Weights of a small mixture-of-experts language model, trained from scratch on English Wikipedia.
Experts: 256 experts in each of 8 layers, 32 SwiGLU neurons an expert, a softmax router, a shared expert of 128 neurons.
Training: a variant of Adam for the experts, 476M tokens, 3629 steps.
Below are experts of layer 5 (counted from 0) of a mixture-of-experts language model. Rows are named router (the router's row for the expert), gate (a neuron's input weights, with its number), up (a neuron's input weights, with its number) and show model dimensions 0-159. Each number is 128 + 32 x the weight over its row's rms, rounded and kept within 0 to 255. Numbers have three digits each.
After each expert's rows: a language model's description of what the expert responds to. This comes from a sample of Wikipedia text that the model never trained on.

# expert 17
router:099152160104169136095152091098157145103166111171108172094170156130163144107064169099183149107114105101100104063151099164160153124146163133123105098177163083150157134123152111164130184139106115178077139166102149156148154097118165119072100103098122143150103158158063103113143159103150079156110076071160092174127178093161167177093100175107099151126102110173181132139095104151169166146163125080171157159127076122150082096157108081078082104152140148174105088152072098153117104143148095
gate1:092154158121141134122155053116128119094174114166106151085134160131137165107081163088155187117117090148080127103157084145133154087160130128097094071184125121116184162106159089120154180097116097163120110141131161130161157114119150114061139141107076152171098151117098085135107155083153106184099097080143107183097116121128154170134159148097105154139100118177162149149108151157204178132164102132196138152120098172137104125148111094098092109135073146183058069145085177182099075122129089
up1:108139137103140143157176140106129127113082120132123133133153184121102110140193099121117115079170154118183129171126102169104171151092137098136144101121132118132098113145124102194147078197102102169081142119104163122130111151098129067161066082105108147131095121160179178104187093108119153063100124173135109080097155076082116146193100138111157127069140127145111185168077087109070121081123146106073146083124094121148159104121149175135132074162143168105191193123096087078116176152144107
What it handles: List separators

# expert 25
router:093160163102166122100167094100156160090159101157112170103160169112165155099105164086158169096136102087091112087175087135139172104157176111099094082154169094148154161100142097148153169136093112160094151169096163153176160097110174104084096104077092157156094163164093100100150175098167119163088095100158099157106145072118161168104092173092102160101112112165159159156086114157152157156164102090181166140102085142158098084165143104103093080170116165168104088166092108152114107151157099
gate1:146178174109151087094181137155156196134172124184105181133156191143198161084166133140133140132110111126074082120200067126133149108122141113113106109140109136124140093132125170151113180144099086123118174123142145121164093108108114036135131145128124131109077166148153122103132126127129130146140039120132111141105078103148163097140143145113143179115077129158167125100062095131078168122134126115172120100126084205080050087120131148127129045160118119172125078116088126099131146127090088
up1:069122176113118120108100132083090087177121164110167074166096102128055112125124160126119125129180125127170134127210155151155094115137091161123074129160139124096120084121119071123109125138121158119180132118098112122177089161115158127086079120172179148149169097160132128112181103148168137194129133101146127153128141137221135158068135110112093092162168131116133115164075124139124102225140125117159149179166113127107141101083093130110108139127151126076101187147135158137141074203200146
What it handles: Table row openers

# expert 42
router:108182153122191108133154100074170150127165115151081174113144167120148163102089174087141152099140082099100092090164100133171152112159150145116111094161143104132142165092152077150169160115103112167084127175102174145154141121117161102089085132102076157150086149144097108109170181077172121145095098085155089140139150087121172176066121190115102143106108097154145155154097134146160160152164074140151177181123079127128115095184144112111089089166130160162100082172079074175114091157160096
gate1:108159150123220123082144105143116151125142162202090205151095125124166151105131154140114157102144144140161117138130076132112183131114127105151116120170121127143130159161173128200119111110066109108112107112124166104170111153111174065098103095092065104174108139120123126115133063129139113154134122103156116158118119137201135132043066101099039125174092131132147118098157151140135222128125131143158192106126105185125126120128091054130090093133123119091088089143130097148082096133150098
up1:099105086134183161130098157148112161107111109113167085111068086134155051128087217114118154149111108136122149091166153120185120097190120111121108106061120092101103077117142120083169133086164108185107151157116086152198114125076134181061100148136136096167154049119080155132084150129122133132136118127118108171115139160153134190151115130157055107151161134118135102124149135123143153170117130104189115114132109147135120169116079151097090132148113137117166148176130184109111093161053069
What it handles: Mid-word suffix pieces

# expert 50
router:118182161118132118111155061056177121070190091162132145121200142145147146101084129106162131117181140084100085087137046158119155125135171116080127108163139118167120133128092125177160195139075137161095149166106139181160141103080152111127102130087114129119099181178101108126108140087140119142089126136181104165078139094132154157109120171085158148087123130154171188150151109149155117131179064095136155113109065163138096091123146101106108069153083156159097098124077140128129149119184111
gate0:128166149122110161125095071137193126158157143168156144117131106101099117119124149099139152097163099036062098143141111151144188143142160078124080132148107118173128083098137104110128205074112181144119084165078160109104141128121111120107159138110089105174115165137114076120135142123116138096115154090169143117085141152155121151149107107167155150114107082154141157189098136144111170141150035157137111243094096116173196131149178083111122130109144147146111103148082157193098155090149137
up0:107113090172177115166168123150120123116095144147108208135044105149076156148158138128166121138095114156161120091169148179087105112129132142150187116118136118099129080151086162155150064076122096128167155116129072128126112121101104117126087184183085113118144102070154152116148157133115058121134132115042105102141141087098136115143113091142114106081096151172126132172119165088056132114105133111208133083125128124076128089169114214199108159104146152158127136155126187126101139098138113
What it handles: Pieces after capital letters

# expert 41
router:093168161102167112100169085092164152096162089154096167102158168139153169107099164086178167101142100100103098084172081156146170097153173117112098093158161079152156151092147091149162173142096117168094144160107171151158159105101168108086094106083096163138100160170091092097155155083167109170088097085151099159112153082135156159112094169093099144104111107166166156151087097156165159152158093089169169151100083142163094079159139111092105088177124158167105085166091105148123114152146101
gate0:058154151108138126125153099121150137135164116193081154086176129082123114132088157077171167084144153118078124124173117088184109102157145134141088105163167051120110181139177152135131179097117105177106156136148139150118108100094108107074122132136170083162104185167097051084190143099124076152106093095172099134136155107112156160091163143121106126091132074158183128141074140111198168140170122105200131099115134133135067103107161124149085115170084125145118116111108167133119098134091096
up0:079118107116084095126098125176113108115139088154166091163134080109132116199084118138142174136122186180118178086146122101132174185112118131115157151149114153066124143163111168085116114156106094122115090127171158117118182128145106105126131178181208107125158127108129080155191039088108138122111106084170102126167055156121165100131176112142154122137177103118109122146107165109162098085165167126150126111175150094093148142119121170140126116094139086123142163064141125166210076075109097
What it handles: War, death, story nouns

# expert 1
router:094172155104169084107184095081164151102158106160105165091157177135162161112101171096155166085144098091090099079173084157141163096166175123105087086148153093159153160111143106149153158152097101163104145169099160169166151109105161102092099103091100157161093161158089109096151166091173094153090100097157086163104147078108162168125097175097095158100106109171171139140086118160155157157163098097165172154106091146148099085162152109099090092171116150165119096164085110135089087154163098
gate0:157183141103118136135175109118152194102168165151104211058136180116152112085092099087159159117160097135095064073151099138123135079173180088127131076192158096159153178096155085130160165104094079143085152148087167138134157106092187117073114080071130150143084142148099127118124106142172145189123119083131107138089168124123155115084106138079086152130082113191138123143102122121164164149120091132108150176123104117146083114119120085115092104159065134161124109139127088171126108109145136
up0:108129077122068131149229166166132137123080142110115182130123169101107071152138103107066141127120125124110077100066155143064162154144088092126137093161151136136120112108172148114142096078140102141091158099126082114106107124046131071088139132103148150178140110107197188128124088146164172160151124091091147129146136146172137113102103117083123111129088114139218120122131095124185137134106118168094105154155153131149102156095019153130114136147101099145198106100137105173158129101122128
What it handles: Mid-word fragments, table cells

# expert 35
router:119168152118102124063143127106112173132150130178134129107140157106129137119123176074149167109155135127081077108161122173151145100205165119081084105146186130133179123124163063124164155096088108147075113125104133161145144056073145117096111111093101184147091157144118133096184140124141101134102130107135117171113146113155112182159055187084134138140111104153180182147099122217130127131165125076188144176135079149126132115164163096119147105220132139149139121139117143182132115180123077
gate0:097109167142117104130159127091138079108116187099065153118189132114137191112119149114095091098150053145110170099161128152221160072090089126107097132143112127117169099129115097140205124127126160152059174149117151181150145116114187108152073157073143131120106145160140112127110106141172158151093078120133135125141072103176138082132180097114163171107069110132161162078116120137116176124159121081080166124145080155191139104202079130151130141136108138157117139121080177145122112117139090
up0:058124149172122040120166140074134124094148165162134084165109067093137138115126134170126097152149098059139102107129157110223144106118072155036078104147084142128125121123162140187086178155133153136105118117113100161145111123115123128147131139102121144099117124124137089197092135097137142106141136156133140178134123133131158108142138125143178119146156136116127166187170101181120127101116101129127090090096103239162128174110130129083144142081068117104153111119142180102178161189079112
What it handles: Infobox field labels

# expert 23
router:102160177103166126103182092093172144090146119179126148084138164118165152107104170073164168099142084097096126095156084150165159087162158125099093077167162099149155159100147100162159156144093123155112149166086172167166142093139169098082082118093110160149084161151088094134142158104173105149101092101156100149102155071131154173105108166104082166098103100171158159151087102162156161152157104093166168151112088122173096090168151091110097080172120171163097097166076109162120116155158093
gate0:107116143124177163113128106114129154150133140139105188129163151157119110115117164099137135104153099116093128119124080145133133066192078129064111142138126095141204097077132081134111120111112118144108130162098117164151178116129148098152102142111058158156132159144089100118185163091172099115089106133114089122149154140121112145093102133109093110075089098109128146160038130171144159156149056141125154156069087099141131099146093112141103132124085158205171096158067204210125108163213127
up0:187103130197242073151102142123086102204118073176173117128144133121108169101102115099076101123091174109119189148110147087120105119142094159134135132131102135130152153150049117096091084143171169140149079147124119221119136118139146131137119140108114115121162155115135133113084170093094157084145058115086111118161091106096050130123154153109117143113143147139127095078102144162108093146113088110178185187098118139118158119140098123143146141113113096150161133181083185106153159157122143
What it handles: Prepositions and table-row names

# expert 56
router:082158162102165113118166096094156151108155127167081150082141168134145140076107166095159157087151101111082118091175110129148146101161170093098095104169154080173137155089137120167170186114083114161095136168083150161148151079141156107097078123087119146152097170160084106100134163118149112162102110084162090148104135106148170162094086168099104163104119110174159160152073088162157159158153086080154165129090079126163109098176099122072108075174099172172099099175093134167087141159141108
gate2:106157162084145128099119091112150122113142099159085143084148155141145168087141192122156148048182123090152088058120113119139117097133134130077130127108131075141179167102181124153105186156103133175130147159139146147194117091115147102098044097093114157127122156173139125122164183076129113149114088102150131130136159096127105154102123216110136177097069134187175153176079101136129095182169089097152132120137073205130121080130101108148153090154116158116141085144079120091128148148134097
up2:160144075113117094102076149147136120121158117124147087098118143108081094135137206164173132080122152194129094046126081062110115155142129110126171105130066129125131110148138156158126165176152135120108129073181101110120108113192073197141105144103120118122158088157135169157191145071138158162151112153125122146131192116142087117133185185129190183096088147125140113144156070091104127140097137141125127094163069075089132111066114103131118135128153139145107155194136072148137147088115178
What it handles: Year starts, LaTeX backslashes

# expert 38
router:104149156099162153106192102084173158113161091153098158105137152119150181092100143092135169079155095094095116081173075128139160111169179128108082097155134109146168159108152100137174178120114102182098159165101190148155153117084147103083099099092109152143085144167083102101174179101160119134079089114170063154103161098142158160105097172089110156103102105171168169138075115160149164149154091116158168161112091136135083087158127098125111070174113179154100090177094095131129120131157129
gate1:149149132088149160112155100063132143089207158125089140131150135106145160092132131123177169110143096150083053106169040129110148117134170085087126114173129127137133160101137127161146177088068109153136121164072150107105130132086157110133106115122100110124115169154094108073149158133191099096125109125180091121107196096175136146134171136103109111093058112152144213192134118141142097084147102121141122115144101129165106086140135106094144125179045093145049102154123112154114109115184103
up1:126104157107095107116112126202145118171158173153179130148145171117145103149101165118110122125033142152138116113128173127132198129068119137036123079192089108149143157117103144193146154123160209136135066114112072090109153094129111117100112082108176165141102123118184088107138129117115166138060118108143178084143098085093143075137099141133080126122176128116147113164155099121129152137160138125163103074101083178114097197113130161117139113121129126133195119103117185069122144138103152
What it handles: Left and compass words

# expert 52
router:089152170101175110106166090092179147100163116163106170092147163128163165102105164087169178099142106104085096091162082139160151103159145144105097092160163106157161147094162105151155154137099095169077149174108169160166156099109170104093085114084091176151094153166096090098154157088156113145082095097153102155094159075137160169098106176095108167110121120175166159149091099160155167152153110085164170155102086146160091097172126094092106083177116154155110095176095107160116126168157098
gate0:151152142101130127145141120101195212102153138188111147074134120058157168100124125096161154138189126098111092094125065148147156088117167085097108082113205096116140142108113113169173137102070091121049144148095142098138138130066142146137153117087072150133103195148101103109152169129168100123102101106118127177110144084138147174175129138148098165118091116164150168089161126138143155115129119134155167134097085126115140104142191115168109078153099173117114095155105136144059080133129048
up0:078162134156112100111142110086071140140086104073064126176151137140139104125072190151138076065094131119156137176168182146143147127146135105146135081072151116144075177117139110067135149170115203165149170107164174167186160123182085128135095104131088157145144062094114142093122129170115122114112101164139122129154111121181097162093094181150108132139124101128119156227077078138088107185081113110172116073124098126145123126121112142103137138145115137146123118152097151106172131129089191
What it handles: Mixed, numbers and sc

# expert 63
router:087158176084177106103172085072152140105156093168094176102148159109162172110101172076146162100146102094088110089169079143162164109163170138111101091139148086151143154098153097149162168166091110164102137181094179155154136110107160121089095116080093167157084171167093110103144155088159108138090086102152090155097146089111167162110098169102102158114108112159169163156091097156165160165159091105158171146113080146150087082168135104099107094166101164181108107175093116148109138167144095
gate8:109130173122114105067135101122171153082116107130082151117206145161133179075144162091157152112152069115110107132127100129087191095208107124116144069122170129148120130088165116110170100151106115187106143151152153198104143111163138123139128051097118157157118115143063157125073203109150133175100132092130117098055117109120143167096132185136101155116066156152145135151114119169145146129140114091109132160122050098150070115156106159114123127148085181185126131155108136157142149113169190
up8:105106112170123075088119125143179106166107114151061114113137131160095234093159138129121089114158175141119136156095093111087083126163091150182166083078227162099089161099115138099133145159203121122097136148157093136085123111129080187149124101119116093138191079130090134182049130176126150181121076139094144129126095125136143159111144169148169120144151125151147135102121107103091120106078132124076181092132116130103114116091094154067116142131113173092156145154137086143151131173118162
What it handles: Hyphen and comma joiners